config = dict(
    num_hidden_layers=14,
    hidden_size=768,
    n_experts=24,
    experts_per_token=2,
    d_expert=240,
    d_shared_expert=0,
    hidden_act='geglu',
    moe_layers=[0, 1, 2, 3, 4, 5, 6, 7, 8, 9, 10, 11, 12, 13],
    router_score='softmax',
    normalize_top_k=False,
    routed_scale=3.92,
    balance_loss=0.00752,
    balance_bias=False,
    router_noise=0.3,
    router_cosine_scale=20.0,
    n_groups=4,
    groups_per_token=2,
    init_std_router=0.0073,
    lr_router=0.000306,
    num_attention_heads=3,
    num_key_value_heads=3,
    head_dim=128,
    vocab_size=50257,
    norm='rmsnorm',
    norm_place='pre',
    norm_eps=1e-06,
    positions='rope',
    rope_theta=87000.0,
    rope_fraction=1.0,
    qk_norm=False,
    attn_scale=0.0884,
    tie_word_embeddings=True,
    parallel_block=False,
    init='normal',
    init_std_qkv=0.0238,
    init_std_o=0.0,
    init_std_up=0.0238,
    init_std_down=0.0,
    optimizer='adamw',
    learning_rate=0.000297,
    lr_mult_o=1.52,
    beta1=0.9,
    beta2=0.98,
    lr_head=0.00459,
    max_grad_norm=1.0,
    warmup_steps=592,
    schedule='wsd',
    decay_fraction=0.817,
    decay_shape='linear',
    final_lr_fraction=0.0,
    batch_tokens=[32768, 65536, 98304],
    max_seq_len=1024,
    doc_mask=True,
    z_loss=1e-05,
    train_tokens=525000000,
    max_steps=8869,
    dataset='wikipedia_en',
)
Below are experts of layer 8 (counted from 0) of a mixture-of-experts language model. Rows are named router (the router's row for the expert), down (a neuron's output weights, with its number) and show model dimensions 192-287. Each number is 128 + 24 x the weight over its row's rms, rounded and kept within 0 to 255. Numbers have three digits each.
After each expert's rows: "comes before" lists some tokens at least twice as common just after its tokens as in all text. This comes from a sample of Wikipedia text that the model never trained on. Tokens count by the router's weight.

# expert 23
router:133103125096084122125102138134128128164125166139140122137122155133165110098129138120135106128086150092152161102142126167153125131146111086119094160149084160159128138120154118109107157138113180143126107142177119111125113107098117115111142144104106151157133161141158119138134134109137138150
down0:098194124137145131177194150138128132138143138155157131123110096108154090121135132132118124140148116136152107141119131105126130116112113155130146129092137131157091120134154090125175153117104105113123140151133124128107104143160100135144149143097125134119126114127105126080090100093128111135
down1:155147139175117143140136113127122109103121142108155098178147135132158137123122122131136155076151166150127118093163119101130126163104124116146122119116113122122145108101122112144135115123145152130112155164085126129133113165129134144178073165159174097130138166139106101099134132121142111104
down2:108120132099137147119067136117121122139170149135141099130072136082141143133158102077111123104134118129108157153176090153133162111161147137142106125166103160131112109094120124110091138103117157109064131126188111146134128115133125116093136105055130144130147122126119120140127163126153100132
down3:090094121120158095130114149136123118101160104138138123154136112115100093143153152145127136118132127126164107081150138143115149107117135136199115124121134108146132125074178133147128132128127138177121135165151130082132151127107124132122127144147132145103146095125081099101131084101140144097
down4:116125124109092145121116117123136155098142095154139136095138169139145116148131098123168156088143088100130120125123125174153137136109147056106120145161121116139113095141100142121138141140128170147135071126164123164135155108114115128117121158160132160151167152113120137143160131123116089129
down5:123098177142111149093150155147135114119172174095100140089123126140124128093156166110179093107094127118125148100152106132110094120123150130140132135129096158118165125156128140176146137123099118124123137168106166126144143163100100125168146143126139097127130134177142136166153131120129102103
down6:152141132117115125130159181078115137138135134106113155131122141161088167143139138096129119095191139155144122167154127105156111147115123127126132155092112140146110148145186147130087136143101120148090148125131124125145107122087151094158116147117142090134080102171117090130135101137160146145
down7:138170171131085092102115163139130138185155145123149103108107148138120115128107127143119108130107107128170136118089140094111163098126115134089146147110119098095165150154092137124128164115126131155118106149094151082133132121143087164126137122140108124167105163130119187134116100152105060135
down8:127121141139134079114134169111098176136136144135094105132125143146130109123119187141085144116168167157132087139093104134136154175118161162126174145128110106107113133128134120114133128149114143126101171116134147109128108179115159080148132132164129123116115118082162126109167101112138144103
comes before: " |", ",", "\n", " (", "\n\n", ";"

# expert 7
router:102161165119181140145137146127115100120134148112156101131160094140106163127110096126109128127122129108124094142104112134122141138124148081090115089106151178101116155104143183102098128114145133132172136160127119103158115083121144144118164151131131133113129154094137130126131110135142183106
down0:167152139092134138107139098110118164111118128128096114166106121097131129153145129089163100151133159137148143193154143089140119150170091124134096090116104110172121104164090156088148163153145145132095126113108134123109103081152113129196131100157187107132091141130131127168116122109130134136
down1:123103116120171141116148116126119092107133123144111104085151130139108119175119128144122129092175142121102151138094126145133132138096110092143177081132136142170152126145151124140139105066110132128116147143153149165109124134139113132162144107152091132122133160095084144116135102098139147144
down2:143123139142141116164102117154132176102114116152137149086115168145140130109078082137176127094117087102112148149103152135141137147106157079123175119159147090119127108162169172121128137161141129138131152155136092153139134042139104108115153129120112155127134118111152091121114110115107099166
down3:121117142133120106159125112144088123151100117165171124141097139168126138115166126178139125145107112154123103121095145097136158132140157136106092132142116136145154153146115150113142161132106179141091133145115115121127086126191146128109100154135147133088125167094146103138102146147122110113
down4:129145118094136111156120136195101172129119126148068110122090156130147153161148147119171124133184098105110125138145146121103090119113138124111127177137133103121100083153102107116133149146104064139110131147105128094137161137101059141112119149101114118140159135130106114119146141126093155135
down5:154137132126144118112115143118111132108147107159151146125090100129150150132156124136147107125133135194122128144155172106138132126114148149148112124137090121138171111157105099174181114142126115125112150107131157144104150088110109119135130079136113136159083140114140140139094101129089172160
down6:156109148133125148126104134148155114116134112141133147117115130098136116131131101114121154172133131110171117116166122136121153104172128120115130086117121142131153143120134111107139123151120126118152078123173097103131133133145082111144087101103119147096134151135108109151119127121128132128
down7:141133079134154153118116150157127114085088145129136121104179088129123106115137148119139120132119164140092141107143120125083101117147107168141141125148133116153112130150182076169079144121121157086125185127153123158141101134110136130144144097136115125166114143137168147136138181151114123158
down8:142143128133107149143106140169154180092155090130157146135126153079155149136165147092130096133164135104143146123138128169105131113123113130145147139121133117114163166135106128158104140105149131145111111158126155117094122134110082160122117117068075126119184151138081115109162124120118119112
comes before: " |", ":", " (", " medal", " place", " round"

# expert 20
router:110174168139114102132093121086165131125135175132146160133142170126138101114110131125153160107128107118125123120132137137166110125108121100051127168130102131129120097158159127128147158129156154099140120123137111171099116171159158131157123141139163138144113140158162109155109096115128108172
down0:147120146098112128089146143126142129116142125123131125093134145089111125134117125116130089149128096169143139152143169202157086111154138087122139152119110106111143108150092108130158114093062161124147098187155117153116161129122115077120144108159156148128107114152065129105103120164138073142
down1:155123134094116161123164122105168111119120135115140100091132091109134102141149116117132144139140126109113107123127118136104121096131128147099148110128141102144144129103141100129164084165133111142096150130105092109154149104143103150104178133160141133111120155119116092110103130165145169193
down2:150095173105081122141125134110139190124083128125116096094108141133108161161127138103127156119162170110107132115127087118113115147134128107132148145125133145141101107154149114151143125091129124136086129137150124124104150126119101113108142129100185148112091179104119143113126155107145133156
down3:129157154119100155135124129150104116087153152129142092112150107104086127122126110137102157090063117144156160073152083146099120125105083137114130137150121166132140143137140116138087104148169134124129104111130099159107128160166172102094175143097131125102142156149127136134172088144146115123
down4:110149152147156120158133147118127096114118126149149131097137123083113136172139097141125130116129125155099111151151170115095066094099128102114139137119114126191118153164152150115155130140133137125132131128147128140121116098177108150134117137159087124106149163096114135105141124189107121122
down5:103087127135113129124098109133102090122091104132112079153124106153127164120108125113090126141177113077158150127081136135125122088120137127104125126125162126139104128137114165125144127150124140128041120104136155152106152127094115128128134147152174130141145089131144140108151144128147124120
down6:120116156144105130104109124154130155129146128148114093132112153141118174108130074134144123113128109118159103155198137107087132162122118132095132112099150130114155104146138153110129087121112159142093132175133107103158111103132125154133152048136161087117121166156144126143143125136144176127
down7:105149138104106151138131133104109127165129136099140111184115135144120156150159123104135141150164134103119165064113134093098123176097141129159123127119131085125116133178117103101124146119165135155101155089142111134122120117135143085146124133105133096106110139131123172138169108129187108118
down8:145124142114125129118096131126147115118109102088115131104080119098131138121148101130099125149134127154138185143163140136132163128126084115097108102188143148083139125104166142132110127122123128159131126129129080095093104113155113122132092104139117107123097133121138114138171177147144092123
comes before: " ", " —", " \"", " Green", " W", " -"

# expert 22
router:138158109125122107124155153113170104132158117140094102145139127137146114144134118141090151131110109121100127119063123115112095138114108150138117128105103103116159106139122123081099115139127129173154127095073116099142179168128128161117148122131083155139188135112096128133134149131134145107
down0:136123127161125159136115103169119103095151111146106150123147162111126088147072123150140162144141148145139163110145157124176113165131165122117145101119172132091166128143123133123133133131095131137125106117166102127123162090152130140135078166114101098109153136133135133160131097172137133105
down1:132123125172124137113121147137126133113161145111187128096137115130141125148103137144127129164147114154101138104143163120097148124115164135133150081116136118096098120137114082141134087102099122142114127119150141066143137115155117093132100101120125102166131125146121122101099143150175122137
down2:091134133141091094143116170120134131116095158109151164109161137166136128133096180132107134095089182080127183089135105180149114094123120113135086113156086120073090118141109104136124126084089134116143091183127157175116148179148122095156145112108137139152171118128117134112126092113158165129
down3:137101124185097122101097136149120147164148110152116164170142166141138066141114119118146079160125118121108126100180123141118104141143132168118126138109137058125149100124133148147133153160099144161140135130100080138143132049124119126110135125122124177127124152138113087166071117172125126120
down4:122149121107111143117132078147167101132117130179126112127087121158110106153162144149139108178122150155152108140186132140141122122117127104083094109134127136155149167171146103143130137133133083149124128074100120096113107126128140112145098172130110079130119136129146181144069153113110138124
down5:115140124120155166143179134112119164110136151133121084123122135131127071133155150157099162115146104125114129129121103139146147155099144099105121169163149129169182105124166087171148115140122147101143145134166090147080112046115157094081119163146128159128128111102140168153135107125131150152
down6:108104119127068183142126141166104144129142136141171149086196122112151129106158148086155116127130130158141143154142160177143112108154127109099140154169157099146113080132117116112171121117089115105092136092132135120129163125123116168112168141121075127136109112136147115149140155085100115137
down7:082171135111152129113136104152094124131105107137132116043152123147149162133095141188124121098087175161139170170103145118107129091112150130156094082088095100121131116146147124145113165153146157117148127140116118134139085167103105166098107102158161128151176126147131111128133126079110079164
down8:178128129151110124081152100128121156137084124168126157143150094132172173076139104130104071116135140119146125110091144082115144160107104124136144118145107117117123127104095157167131115119098126164139093127133105129131157144154136126121119134122144165122121182148162135092162159103138096150
comes before: " the", " a", "1", "2", " his", " an"

# expert 11
router:118152166142123142139111167127170126183145176111105136172091142152155098169118169124127160122119105104096133121127057083100139147104125140129109166139150133150160102136137139162138111136082144129128085132140147154129091135117168117109107133151151143174078137166162099162136128115081119141
down0:154136131140104174163132137174182115130118128163114150144147127150118120146143078146155145165146118140081119159156144113061152123100105123132130076122143131132132167162152124146103113128129139133131138138064114141160124138138148117100107138124120153147139101122143124079122151111141118115
down1:129108117152114149138159126106154117134140117143142183092139096117140158158107152094108153158161139121138106137188132108100131133104136120120113148129114110119106155134113111103125137162126125107092125163166134091104118135136135124123098092151121117132098137119093175178148106112120145123
down2:087160114180139134187123134145137144121104149146097143118060102094111112100137106131119161143137123073078122137161116141125150117096145113166095160083113126138137135088142114137152131113096146134111070144134141136164098159146144130101125137194159125120100159170116110137166118148137130089
down3:105124107077145141103162153084122124149143136110102092102103157128164085111102141114113115134112141094150107145127120173172135158094145126104136126118097147113104176131089137109132139078140107077148143105159110109125192099129126100138157121134130153113123127120104138125148137105132129098
down4:115156153129156145084134105078145108147108144106104130152118160105141130106111145144106129136123130155089167146167158121101096112093101124105092132146118132149148149132118110144147136120178207119161094131098132088146122149115126135128127153132129158135118138099156177094132121156119107117
down5:157159091119101101149118089134117102173078090176122152151109146124108172150086155131101172110123137115121134126124123128128115133165161153148129111098149115165164115142119087139136145111092165159115104131094179116134109137146144104147142127158091106111088118144121174114133137140141141131
down6:064092143176097132147114104134143142151148147107104127151094183093119112135102138154160158139168119132134107119084133103110094148161109139136107130118158084162086142144147111161108128122158108140156088151148131152147156128125148154151140155137136149173110134113127123123130108084126149098
down7:097145074126138149124152094163136066142127098150087109136128152104112151160152143117110143096160121131138104127135149114133144155146156127130148121151140090133138144077088105138118128155152101150134144130083120145134153096129096124154107108122128088117141128135184136187133139137124150143
down8:131156117136155102138116053124114127095135106153088103130169143083065090136122165120096108137171099145185103147103159126153107132153130118137136167161147110161119149143121133127138137170120112146125136109163111134130122096135137143098137080130101136098119086140113114165128103133105171154
comes before: "0", " |", "%", ".", " |\n", "1"

# expert 2
router:125104149154112120127134132150109126136117135162173148143124113148126119103148141136178109084071113130136100142085098063145128145161124145139081139115159149135164133114148115137145118141117115153148132144109102119145089150151113096134116113132117094128181131104170125110127110154177120183
down0:157155111141158166101147138150135133170115118153134102142119115133146120087101109120123117090157123096135124110160142135118144174118100122186116120167165121100091110162121145136119144126121171120112123119133117120094140107073095112162145150163116116160125133138116126111122151115152088136
down1:134125158132073142080108116083135153128136124145151149120130128135161121142133153119129153114130105121142123128115098138124113111096127137138161104114136122145124091143059110121203110154151123150138110088162138137132117117143110154144137120117139115121125118164062152080114176096149132135
down2:092110100127183102142143127122120112115110144100126137134138189156097098148095133186148134154110157179095108141073154142132134116102159097111136103095143113116131123156131100175163113130133122121116137113144143128164144135106110116116133135152159131115116112148127144167135100134155119117
down3:148098124151145166135137117120128146143105084104123118144127118146139140136120107101140142141147100092127117159123098191140175099080136141123180078102132135115116118129101117172114182081138126111104122133127139101124126150115206131127120137133115137120126151104120130131150151084149135124
down4:134093107160136151123109113111076116124133159102135134144138127101153109122134116125119154060131137136132120125123147154130119081141122108145128142158104131174119131087102115174101187106185151089089098179206128149124149118115111126110149143128126140121130119163138133145127127155142092119
down5:161129133139094088140164190113068084093116143132165126081098140108131151162127127082141114140152120093134133148140128136142089105125139104117124120170133116123168108098110146146124126117131109091139130146166133127131140086126165141123078138105101117128107150137130095105119136082093100120
down6:104090146172122120183129109122132140099125155150074147128094117192103126157117136143122110142169135149159122113114117115124161093168148125130103101142141142146107142086085136104181118152140123123148134137127153125120078154140099104152097125120133106096136125105122153119117112170127126132
down7:103134112139104148181117131129111128097121121089081119132117106128080141119122132149125157165164127162098114130145132115130130116149138149056108119145120139184116184105163134147097171160143116126110076138160118104097162154106142104106130128124110131163143112160142159114122171142161143087
down8:168145148162169091091212124146121169121111100152087118086150170130146130110144134162117131143117141155151153093098121083117122140154126151127142159124115149143129164170168123151152102136088115115140133114110145114150122151126135128129082120113116110131115115141112131134083139111112163104
comes before: " |", "0", "1", ";", "–", "2"

# expert 0
router:126119125108061123115144152122169137120099091116125083126082139140117121148115161134146135126139123131136125122122122116134134120119133085183158103167107181146095097121125118156121127167128144148102101125182167175130142149115095127109142164117119102148093157176100151108135143137111079135
down0:188132134095087121122117138129165155136116145096156111127155119132191129177121130129100151126112086133130118112130132144062142142111118154117124077155114162127131141125141144130123133115138100126131128097135091113107096122112164157113136186154139107158122095130148151137108122153144132161
down1:108118108104143110098132098094132157141130153129119147123116173113146130102176159129088110111084129119159108147147125140158135151113113143166153155107115201118111140106125150138139131117115117146134106137126092142134126155112143170153120143156104162095125133079151145131146115098158129126
down2:134116158074107133105121156139120106108153112105150116122109077090165135145115130169147196124089137157134114075100119110101146122169112119122139111161142114166127109125140128123086093094159166111137129086089139132123125114107131133149144151143141101159109142148115133090124095125093143138
down3:113142166124121125158114130121082140141152131083112149098170112075127149076110127122126087117141094124175159143162175142107124100124132113096135119127155140144181149115140135125125110118109094154135133103082145143151143171094121122111145168164122085160132124168144132140122093082105115115
down4:153117109200136109086160082129119161073085137193122140168129125121163106125115092109129125115143104088064179157188121139086145160112129135128167153123106131122115120145142134106132130116109123132097118127131140159159107133129109130148103095107156115125124104130150144114113122142075190137
down5:143131171111153133148129167159127122109075057100125105118099087123161159147118128134144108162169141102143096122125124146142116085107119063106118131140151111124103118131123167130104160151120078110129128123125134105136131135143117086128161090097095157120139157108125117087098129152129130137
down6:123133112151114152107127053116124142142170146133155124131138150119127162121109139162102109126101105147107115152140156139149148161170120097099085109149136122114135146094124093120130115130126160115194065162125130103109142166131132139202109089097095085149181147109141136184099120124076141133
down7:141172134145115127131123065127099173088128107142150076168150147178172125115126104078129133116145144153146106130094124149151100107170106125153123161108130109125169100131137106115134132132140078109100075115091158129125101134158101099112122110111124108138174107152077124113101137115168135123
down8:153131128150099116112104095130099113096104136106119169151128095096092193131088111130148084136157092143139135182142145134144116134152085157107116143114133116127153095113154119096142147152136112151093157120092122139121068167098123081125134121139108129122112136077162139153136118123091138137
comes before: " and", " the", " he", " but", " which", " a"

# expert 10
router:100117123113106129131149135093145120077114146129127120128126133124152131136108114123148144118107159143130104159102104120141112109129103095152117148165091135159143117150148116126132145142166121118121118135106147139124107170100118140152131141099128086177141118131167084111099122111120135154
down0:128083118117111114126129102120128124150110161131173116114109125106109117104123192122181124098145127072131107114180134122129076153075120084119092146174083133154128122081110128089117125110129131118101082098138133115102114149154181135138118122110137126133148121147138129121119128105156140143
down1:154147124102087159150123131137118155130127121164137139120126139099104107164116151086148139162113095134117152138083161158151141175152163088126159132166110112122116136158140146137102156108152121134177136124137131120131138142106110149124129127120106103149138137084115135166154121112117134149
down2:150117097113163149085141062133113132125145086137102136140145124125118168133126160098119153146087147124155087119121132152127153106110120132134140135123160091138127170124152137141165105113144178125101099072136160112125131131142117144145115171144172126135105141121124109115139141105118119093
down3:120148118158145152133123071132158095100140151103124144128129101145076152111100119172121115125101094145158099108160118104128110142117090126131123149094148151154176117128142157154099126152124106142123138130082138110089109164143109137109161124138182117108126123116114110085106110111178152120
down4:142099119102149121104109117157135165138132108137140169091130119119109092155142168125124155111127097118158188106120091144160151153124092111141098137169149111147159162191103134098133123120112144119123110160155153107162102114118105147181134163131136149095130128099073105141117138068147137141
down5:134113139142173149166127139162153063162150123134155172093148132129095072168134109153135140112091120115110108155088137100128117146125126083096112140134093108139096136141148116154184111138159096164170123161168109162151115119124130107152135145116147108140106129159108143100123106154152133150
down6:163110111070100157115132135077184107110093142126110189122093085125127118103127094119154154148119140129160197070144141120128147116161144128169106149138154104127161157147151159137103137142109169130146088149136148147167123134109113102147105142135116131158097102133142130089101094112112095174
down7:131143144119178119103146121136118180141124105093146123118106102104140107146093157130126136117135105128156113114143083115120118139128164142116145169113129088159121120131147125107100141125143157116116108089093141117107127164086165128128129083136134110064103139124116108119109113135094136101
down8:135132139136126105156130112109139138130110132132137140135145091111148102148139126136165108138129186096162195100113117118119133137151142134124121091124131182149085138137107112142142152178164143144139140138158093154157154125114137153113091139138119094160113184136099117152160153134077106115
comes before: "201", "5", "200", "4", "2", "6"

# expert 4
router:112142126133108191141118162194121154161144144124138114141122147108129070120103121247137147099112118129123128092087100143128151131121134150111084171151101113144115109143173087133127140130125162078133157153142108153125140128115156102127146116157143123128090123168149140110121090133117080130
down0:157121183145135165124122112113150123139137149111150117107137141158122104126099095103140150161072120099181156106176123131118146117138133158152139085089125140182124120148166146163134137134113129152159156123128140156123127114137146150100133108094132125096129132134089154099129125173161100126
down1:150115140122108140160129135116159145131149152102124153147128175141114114113137131225125138188151143122102120081194161159149148124133112135110076139113094125148137149122081127109149106101131157095129113145124104136103165163127129132105158133133145130129129157132086150160105098103121100136
down2:073092181116143163173098095159141134113143089150147159113111150121122119109146117087190105093105107134148172087161118115127128108154116126148097123138133117128104098123138173160130154142151165117154145154120154080132150094120141114114097113110123135145164137126166111126120186109126120137
down3:120129145113125072157116171101098128131127101130126136144113147115105150115117161050130070149172161120134113194125116137116145099137116118162144143135123181143115119151142086137106104116118107139136146152132147117130130102141135166119152095108094114144104127129112132120147137136170123109
down4:138146157137140132170118143131108120146131107060132141114096161185138119108118140187152150136164153147094144141135092125150134105123134166107124113075121147124113121164109117121159101133161152141161125129128130113122114157159164129154154120132114133096133144177135148097203124125116092117
down5:107139140082098067130100151139144119120107084131137129124113142132120143136115093134090120140106134142137136151099140095133162141125132123116154116137132120112139098087116158124183067104112122182105120149136159131181159147121131125140145123116112140133110134078132148122122093108146133122
down6:136137132118105188176150152125091102117129136124110112121134143124142126119095149075132153170144130089120157111132137127115127138129149085135178173154087142121131167131133111137144179151129159107189161119143138118097153140119119103154117146118109117109134155131147131166128139118124141075
down7:103162127096126119081119167133119126126140126119145074133131136191147102145102140156113129084133147154106104127129116103148138135112138166109154168121141086104160111165137134179157138139148118122120129136117108116150093140091142107136159157128114176102135095132107122146126127097152131116
down8:121115083163131158123138110116111122168116111138125109109131072107135154106105114126110108128188105102143124126121129155119105090135101129163176129116183181085159174101152094139122143171124107116121120154112116116152117152132163116146111131134118134115130148129127123113141153140141129117
comes before: "-", "|", "==", "The", "===", "In"

# expert 18
router:183087152066127129118098077136137114136134121106157150134137118117130124125128141111103134148117144114162126096133123144138159154150123119158132146146083153090091168138109141144082148145144104115156110127167118117085150112128117088112105106082104173141126119123133174170126140095144124115
down0:179096146102151162098164082124102133138115113122121140118142147141098153118122182101140126160117092122133113077066139119133114149106133102128101123140128128118127150114179115147114124099127108107118092104107109114131147114146151103102157127151124108096127081101117122136116164064188117136
down1:123160071151161100123139169119143095108158114080089097099131159128122164172081149124097145117140114126143110160124130104105160158112111116118153175110132103130102147140117153149121090093128144115126108184098099068151138098120116096121130097125102130143099100075142136150125116135165119128
down2:114161084165058109118112103110169099138142126087136145164147120129133127167154117145140134104161146091106113132136117117185124126135159122129174136081134128117154099118132088155105152114113150159141104101142134139096083128152123137118122124133143151104104186120104136134080121122109122131
down3:114142176111141107144112167137108106098149155132141103108121095125140159112142114101121118147127122132148112130111077104075124104155141122139132143133148124149132091122127127131167102133091141153117134141089149125134122165155137136132123165144152093120104119145139127100121095136134160118
down4:123127143126151148134106118110127102156130106096132106147090155138140104126138136119114142092121168138118161113143137160151140088120135115126144136090120109160109158155070164119124157148142130061131162163106138091126169172152148133172135145128136131105158108119133133097163108175129107127
down5:127085158156122161121094153160134156116135149138126109190131149077131145114125121137094105084104093138142087148168125096157160174113088139143151108105095146180106086117134115103137144131050154113128110110107170119137124173122123111126116129173099108138113158130102172156104112129115146119
down6:109132116172134062157104072131124070125130109125112124107108152161160144141154133138085082127160102163124117173109110131099096166095160120101114118139111116107088152132113141093157097147155107131140140111132134076114117145163135077127107125145125127100085105106121134140125106146091160135
down7:103133139144108101144157165096107156093114119126116144149151111127116144150146130112133128162110136137126123190136133136137126159109125123112138140135161128124188161165131119131170101123139139130121155127160141120110139138149145129158117145112121100129107085115085138137106114153113120107
down8:138136166113104090127162121090130106162122090135132159111117133142123128101098123140159129147159104105125147141161152136120116145154154167132098141161121116162092107140160063126162125140098157136143152199134125123101114153145144134129126137162160135135134104123127133116076100097152132119
comes before: " of", ",", ".", " in", " and", ".\n\n"

# expert 13
router:116151131134097169117139085121111170097099128122102139137078119075139133125087148120156165129137143119173122130181115124132145128126115105129091112136170109178109121146131124119089193114155139112117117123127114112105139161139126159180064168130110121157156114090112117139147132137124153116
down0:169118098144112093088121080107113149145108096154116133121133079107136118137132112086128114106093120135095132152141110144120145139153151159148160125097154108113137095093139149110165124163109165125143136147109150162106110118122144120151144139169132120145099141141153081136171134105164127139
down1:131123107123112160132147122142144126082139137127159126145126139132148166097122127086195141118137168093095137099129133132139129150164105125141148152155099167120091168079122098119172108157103128132120127131121149101143152109130120108131137115121066128119100168153159152129136077133126134168
down2:099141137211110101106139105101111143162096142128089105132133166136130110104134115129103149109147153127130109121130138103124125121106182138077141126123129063140149122151107153127116105137159130165151107156104091128110140112107102136127108151155168122123154125115151131134135140119110087106
down3:135120158101088158078112149129122123133152117087117118150077120153132113135137127131170148116135156113105096113084091150126112146148116113154164147126120112184139152137099090137144152129101125104125134100106087129112143076111135090165113149116127155158115113126120106129099120099103107147
down4:170120192120126131125108154097153156160148137148192140116139114131090163118139144090178092118132119154124114161124151139140102097140133110133157142126110088108135180145120096120171126178123101153114124110092174157138138099098075140077147120125092120137136111158144141118088174144151138137
down5:179159122138109136138117126127112109119131124147098104131146156162110138125157148091113099170076145105125152149106163092113083086132109128117079189130167120181176104144160156113101112085109159115106121114107171176096141097170139118133101144116165135090125145131117092166139143133127127096
down6:083110134112109108115103126107139148151174132128133139124100128116125116114120166138125116149083160140119170120093126137141171118138111096171118120164105160109113179134093159079135140164122082143145117138151114106103145131100160117097120152128181102141111182087150139139140080156113113171
down7:160054116146150152099145136142138114138066109150136170147137140160107157101135117139107163130122159135130090160138091126157115100148125140102116118109117129102107129120123122122105103146124099121093133103157140114197155130113140130129111110136115167133108107119154124159159126124121137182
down8:143131130076109097092107162093077149137103171138122135142161157140111125111142147124085093151099160156127124136126169123105127112171131149146158168152121113113150121123132186140160151168129176174136153182143131088077160084106077133072158116133119113091149171111169104133140141119158142128
comes before: " to", " in", " by", " the", " a", " on"

# expert 19
router:132153138143109160143117118101113061131169112149124152086102104086134135152176135106118150138162126147146196124184134111149109119117133137126156137094124118122131117155106168132121114123091110120094161062105090154123115147110155090131146101129112083100104099166117140142134100132142125100
down0:107155137197144107116115133109110142140149106138139127097140094134118159096091110109122086148126110136153084098109102130097117107126121120160127087144141120075110130114112157162088110099094100083150131102172120069102130147131155131155129144177108106125133144127115101145154106114119124124
down1:122141141136129115105103130103121161108089127135145093149101109116116153132137094122096123116086137124130129130126160117071115141104130144115120114112136136083149111124122152122141124074134086117152145086110119167154082117138139141135160112130127120140100175131167146192144127158152111126
down2:129128125118095133132125101118107142191088134120128165112078094140116123114156091130134141119136140085109159109133121125144131043115120072111096203095073112101100160113101117133157139118183134116092126124129144127100177160127125118134132128125163141077120076096112140105100138112091125092
down3:105119111096091125149151159128142145161119173178110143129154115147124100089193076155126151111124097121101147125136076142118112094135142125110137071133153146108165116108110089111121125150100162121152140168162143124125147132161155137135107159139127108145154107122131138090166124127132089138
down4:125135115116118116120136147124111091110096104121129115090107114151103122130142153100159117121138128093119149104092096103076137102140112090170119132125106134162093099117125108145105141125122126099138116170130126126126160103104099151161132094152139145157082156123205120139097113120117118152
down5:133123140157152115106096128142119131115112112151125151149129114094160156136146110121139143151112091099144140105118128133150123154115118174182135171097110122105157113115134133113117145129130158125183152113123125124123128116095141122166089146131119136142140101143145149171165125151158141110
down6:112110157124131133147143134133131092156112102175142120107155133129102056089121073121072086116097107123129131140102125128162103074152141141140135179144122111114148167128133115126146113169091098158160163162116165158136152094130101154114160086135077175114107100125113132127146156137163091119
down7:133115146129125160142096144131154126076115105114116115121044061083134122153135100109154148075089102118123110127184162125148175125107113083161157135134138130131103140133120126129155097104109169096133149150130121149114123134142144112104123124145063124162129116119136091107153134152146084176
down8:086101117133137136082148164109116162116088119102161132150111125112143120150081101110117184123097104152107103132120085126149124152105130113130142141109143124125165099115132122108127114116140151130100149116120117098103128085129121145150122207147144134115128136078126118098138175130123128083
comes before: " the", " a", " his", " this", " an", " its"

# expert 12
router:149144092128140133151123129110134138119079129127104125159097160164135165114124123123135150095115111116128083148119155111118149130135110118145118138106128124130127147093178138143129154109118188125081120118136138108131115057078066111156108118154113126147056159103146122146135165111122180130
down0:118127131180137166134150138089084083146092080143130117146120152140158145114116122162123138103153113120125136136169070142143132156100101113111114134136095141155174102157118147114133105131119197122120099095140108117099104141134141103130153150147128107115117138116139101129113144132170097170
down1:121149173160154093135088129101137068130178108096184110134117074130118136172123110113156127122136133155118120114121108124144083134123172156140124092114138125171186128142131085129142118146151099146133119085094117117107138138142161099151132154200120124108149132187157132102148108138152149093
down2:145073110101115114103120144083135131145129130113122141124082158102163137102104128106133111092133182096159108126160150151143116145111118083110121107163092128141118151148112110115089148110121133126104134126160085172124140128100130092133097133089168181146100127113149123135140116145063144123
down3:119146088151081095162120139110125136135096156118115163119046115095121093106104088164116183144145150103147109111110139120141102106110156132105113117145119153118152100133112135120126077106120121118107135127109135135142091114123156098104104151120138120118135070134103142130147120114155094145
down4:120137135157080140118100134095107162137108143116160070130099111133133111157120164137123099094132142093152095194102129172103130140139097125171142115179122118155118087143087168148132109144149133144155147074150121143110191152101142077148161148108129132166144177123125150151145125129132099141
down5:160096158130127142151143135144109096165169172134127112136140156143100143110124143088143140109127110114136116081131091130138140126146160100081117103116103148130170117124106097115138140142091080147145139143123102147130127114142121109146120106132129104158117104154142157129041109128104180121
down6:105123143149126143120160120138127109118158124124095128073135149124135112102105138130043115133111096102145078141176145107157165102120119126183157148098143169082090129133152135123116117166140062114118097119143143101163063182128154109135144118165143079139155122107138134127113080128152088100
down7:166118150157133139123116115134136115107087153135115109178172095131108079183126085159076092128092117149132137166129107066100122112112105102124115108123165148110140109108140138112108051135102079176155117135136168154093098168153111168118136162101110097089107112137155135154101155169117139094
down8:151149121149114138139169113100104110169132118129119121116093115112107127150123151148125145120111121140094119142129142132132186155154137116157126165132148159174136138161138134130142133113147157139114152146129132134162146070122076130114108098133092099100148168160133148141097152093128114091
comes before: " |", ".", ",", " |\n", " million", ".\n\n"